config = dict(
    n_layer=10,
    d_model=192,
    n_experts=64,
    experts_per_token=2,
    d_expert=64,
    d_shared_expert=64,
    activation='geglu',
    moe_layers=[1, 2, 3, 4, 5, 6, 7, 8, 9],
    n_empty_slots=16,
    router_score='sigmoid',
    normalize_top_k=True,
    routed_scale=1.5,
    balance_loss=0.00752,
    balance_bias=False,
    router_bias=True,
    init_std_router=0.0206,
    lr_router=0.00122,
    vocab_size=32768,
    norm='rmsnorm',
    norm_eps=1e-06,
    tie_embeddings='early',
    optimizer='soap_variant',
    lr=0.00402,
    beta1=0.95,
    beta2=0.98,
    batch_tokens=65536,
    seq_len=2048,
    train_tokens=294200000,
    steps=4490,
    dataset='wikipedia_en',
)
Below are experts of layer 2 (counted from 0) of a mixture-of-experts language model. Rows are named router (the router's row for the expert) and show model dimensions 0-191. Each number is 200 + 20 x the weight over its row's rms, rounded and kept within 0 to 999.
After each expert's rows: "comes before" lists some tokens at least twice as common just after its tokens as in all text. This comes from a sample of Wikipedia text that the model never trained on. Tokens count by the router's weight.

# expert 4
router,182,190,238,185,196,188,188,185,210,212,203,191,190,188,183,230,224,218,198,183,189,176,229,196,192,207,224,193,228,233,179,186,204,182,178,202,217,196,203,185,175,206,225,215,181,182,239,181,210,189,225,165,194,222,242,194,214,217,200,173,198,230,194,197,165,203,186,229,175,176,194,156,216,208,200,191,192,205,216,196,188,174,185,223,237,192,170,202,188,207,215,180,200,173,238,182,197,205,206,194,215,167,246,201,210,162,218,207,234,200,187,160,190,204,144,196,193,202,226,206,166,189,215,206,205,183,194,223,205,229,242,187,206,189,174,213,214,185,195,210,185,213,185,166,191,215,209,184,197,233,210,188,202,224,190,248,177,194,145,234,219,231,166,195,203,237,204,193,199,229,193,195,226,216,198,225,222,217,190,180,198,211,198,172,218,222,215,191,210,204,202,222
comes before: "1", "2", "3", "0", "4", "6"

# expert 61
router,227,209,195,198,176,232,202,189,189,195,199,217,145,216,194,180,223,199,197,182,218,217,213,207,175,221,205,199,208,195,189,179,176,207,228,207,175,226,187,193,204,191,208,236,189,207,209,211,217,165,171,195,221,215,203,209,176,167,212,220,237,222,202,195,193,211,224,260,229,195,183,214,214,183,224,210,192,195,236,176,202,204,226,199,209,225,204,185,211,230,195,175,236,157,188,186,211,176,234,179,214,187,187,196,174,189,200,161,189,228,201,178,204,241,200,165,207,186,179,197,228,199,201,213,173,202,199,172,208,220,206,211,188,223,182,195,195,196,174,166,219,200,192,230,189,216,197,230,202,151,223,189,168,192,174,207,230,189,209,201,229,210,173,173,176,210,220,182,212,220,232,182,204,200,187,234,178,218,178,203,226,191,197,188,234,214,198,181,170,228,226,165
comes before: "==", "The", "===", "-", "In", "On"

# expert 48
router,182,190,191,226,173,205,223,168,195,188,201,229,224,250,164,217,226,242,198,201,190,193,204,208,226,183,171,180,244,205,199,192,231,173,181,167,169,199,202,202,217,199,193,203,186,201,249,195,211,227,228,220,218,230,154,197,199,211,189,202,218,198,198,193,184,205,178,220,188,221,190,196,218,158,205,172,185,170,159,184,190,202,187,219,175,205,227,213,197,232,183,218,221,195,211,182,222,226,192,193,225,178,236,203,193,205,191,168,223,174,172,206,233,229,203,208,181,206,227,202,208,200,191,191,147,211,182,190,226,240,176,164,213,221,197,194,175,225,195,196,197,179,176,211,203,208,207,194,210,197,216,212,247,203,198,190,191,242,191,182,206,200,197,214,220,189,221,206,211,191,195,152,194,190,218,187,173,200,163,229,200,206,176,199,200,209,184,190,181,209,196,192
comes before: ",", " |", "\n", " (", "'s", " City"

# expert 19
router,203,210,185,219,183,170,209,175,197,202,190,236,202,188,186,186,206,225,209,221,168,234,207,186,201,213,186,171,224,192,190,187,211,162,207,216,186,193,217,170,234,224,220,189,199,209,188,233,183,168,215,197,212,215,185,193,201,187,225,182,181,237,203,223,198,188,175,196,205,183,175,186,191,225,217,219,210,155,207,213,156,227,208,175,213,219,210,187,210,197,156,210,203,229,200,191,199,191,225,218,202,186,203,172,196,239,186,187,181,180,195,194,181,225,204,163,207,203,200,191,171,210,201,186,212,200,173,210,221,161,176,174,170,157,242,209,218,225,212,178,194,198,241,202,169,201,191,204,183,195,261,212,187,193,168,195,174,202,205,179,196,155,210,142,222,202,195,177,186,202,174,182,184,214,186,204,205,198,192,203,208,208,189,212,172,240,213,205,175,189,194,169
comes before: " of", " in", ",", " and", " at", "."

# expert 60
router,226,207,216,185,208,211,191,214,197,185,200,195,209,189,203,189,200,195,198,172,194,183,215,202,242,228,175,215,222,168,229,219,157,201,213,213,182,203,194,212,181,195,241,207,213,161,207,188,175,197,199,220,183,199,235,229,202,207,226,201,182,184,211,237,194,220,176,203,216,216,244,198,211,220,197,205,228,206,192,221,195,201,219,191,164,178,169,204,189,163,186,183,186,156,199,200,189,209,218,222,177,184,230,192,180,204,188,227,213,207,198,175,211,213,212,187,217,241,188,184,196,249,181,204,191,221,192,200,202,162,184,198,221,237,202,221,182,159,159,232,172,205,189,175,194,196,200,210,202,235,191,227,214,193,189,206,186,146,190,210,173,169,214,198,169,222,206,194,187,204,178,207,210,189,233,245,198,204,159,240,219,213,203,193,173,184,204,214,190,233,191,189
comes before: " ", " as", " to", " in", " by", " that"

# expert 10
router,197,180,207,186,209,184,181,170,196,195,202,175,188,188,224,218,208,212,219,225,189,232,220,226,199,219,179,200,217,191,218,211,197,195,215,200,175,211,166,208,176,215,195,214,177,208,205,173,199,203,209,207,202,208,203,183,208,200,174,192,180,259,207,177,211,194,171,188,225,203,220,191,219,222,215,197,204,199,193,225,219,190,202,239,163,205,220,205,196,202,173,204,188,245,197,188,200,177,191,220,243,188,220,204,225,177,203,224,213,179,191,165,192,191,174,208,199,228,195,228,220,231,205,176,212,216,209,199,174,210,230,220,182,178,202,223,189,164,164,186,191,244,228,225,210,183,202,186,197,227,182,234,260,245,212,200,204,236,170,234,223,163,236,177,185,187,175,217,230,188,192,210,218,191,209,199,221,223,182,234,191,192,212,181,175,195,219,209,167,184,203,221
comes before: "9", "8", "6", "5", "7", "0"

# expert 32
router,213,186,197,203,193,192,201,178,203,220,204,198,194,185,210,204,204,177,234,196,187,220,232,206,236,190,187,191,198,205,206,201,211,207,162,220,199,177,222,204,191,197,238,222,224,231,238,166,171,167,201,180,217,218,153,195,217,201,183,185,195,227,206,219,186,227,214,229,191,193,201,218,217,207,191,230,229,206,187,226,193,198,213,139,219,213,204,204,217,195,190,213,189,236,211,230,238,220,222,184,227,195,191,193,156,194,212,203,193,176,161,146,229,195,180,224,168,204,212,205,217,175,211,193,209,187,185,177,184,202,192,204,217,183,184,190,223,179,220,198,196,229,210,179,189,169,187,206,163,180,199,202,229,202,202,203,211,217,168,208,197,197,178,174,203,184,189,214,220,199,244,206,191,214,185,238,199,156,181,240,218,191,205,199,220,236,220,207,234,172,226,194
comes before: "0", "1", "2", " |", "–", "."

# expert 27
router,188,222,218,226,207,180,196,157,187,225,218,193,213,223,203,223,206,212,214,189,192,208,189,228,234,213,188,179,202,205,196,174,187,200,200,157,188,172,206,179,197,240,196,190,212,231,183,195,199,174,231,201,204,181,246,203,229,208,206,191,207,202,227,202,182,180,202,191,203,200,206,188,202,190,212,204,184,204,184,210,221,218,174,241,190,182,168,196,160,203,208,193,189,207,198,221,225,221,210,155,199,162,222,199,170,202,203,163,191,196,183,206,178,148,208,178,186,179,192,177,189,218,215,165,178,201,167,151,202,201,225,173,199,231,218,198,187,212,188,218,233,183,218,180,226,226,196,207,200,234,174,190,197,214,208,188,227,193,207,224,190,188,227,164,188,189,152,200,185,208,179,214,180,201,219,238,232,217,187,201,190,214,143,219,182,187,225,202,221,202,183,178
comes before: "|", "-", "===", "==", "----\n\n", "|---|---|---|\n"

# expert 21
router,232,194,211,188,212,221,187,150,247,173,223,241,171,216,239,201,206,198,202,197,203,181,227,225,202,222,204,167,195,169,184,178,195,204,182,172,187,203,206,188,221,188,225,212,212,214,187,196,195,208,207,195,227,199,200,177,222,218,206,201,207,244,237,218,215,222,229,156,203,178,232,183,197,191,169,170,233,196,176,210,218,216,187,236,217,205,206,177,142,216,206,214,190,220,201,210,173,185,195,186,208,206,184,186,191,202,206,234,218,186,185,209,209,219,189,214,205,217,189,220,206,230,183,216,209,199,186,185,187,181,207,185,204,200,197,204,181,145,212,222,204,226,217,184,245,190,182,222,215,201,175,219,233,180,219,164,174,175,181,190,204,153,189,196,198,176,210,167,196,186,193,192,205,175,232,211,214,214,179,193,200,169,217,188,203,210,191,208,210,161,224,187
comes before: " |", ",", "\n", ".", "'s", ".\n\n"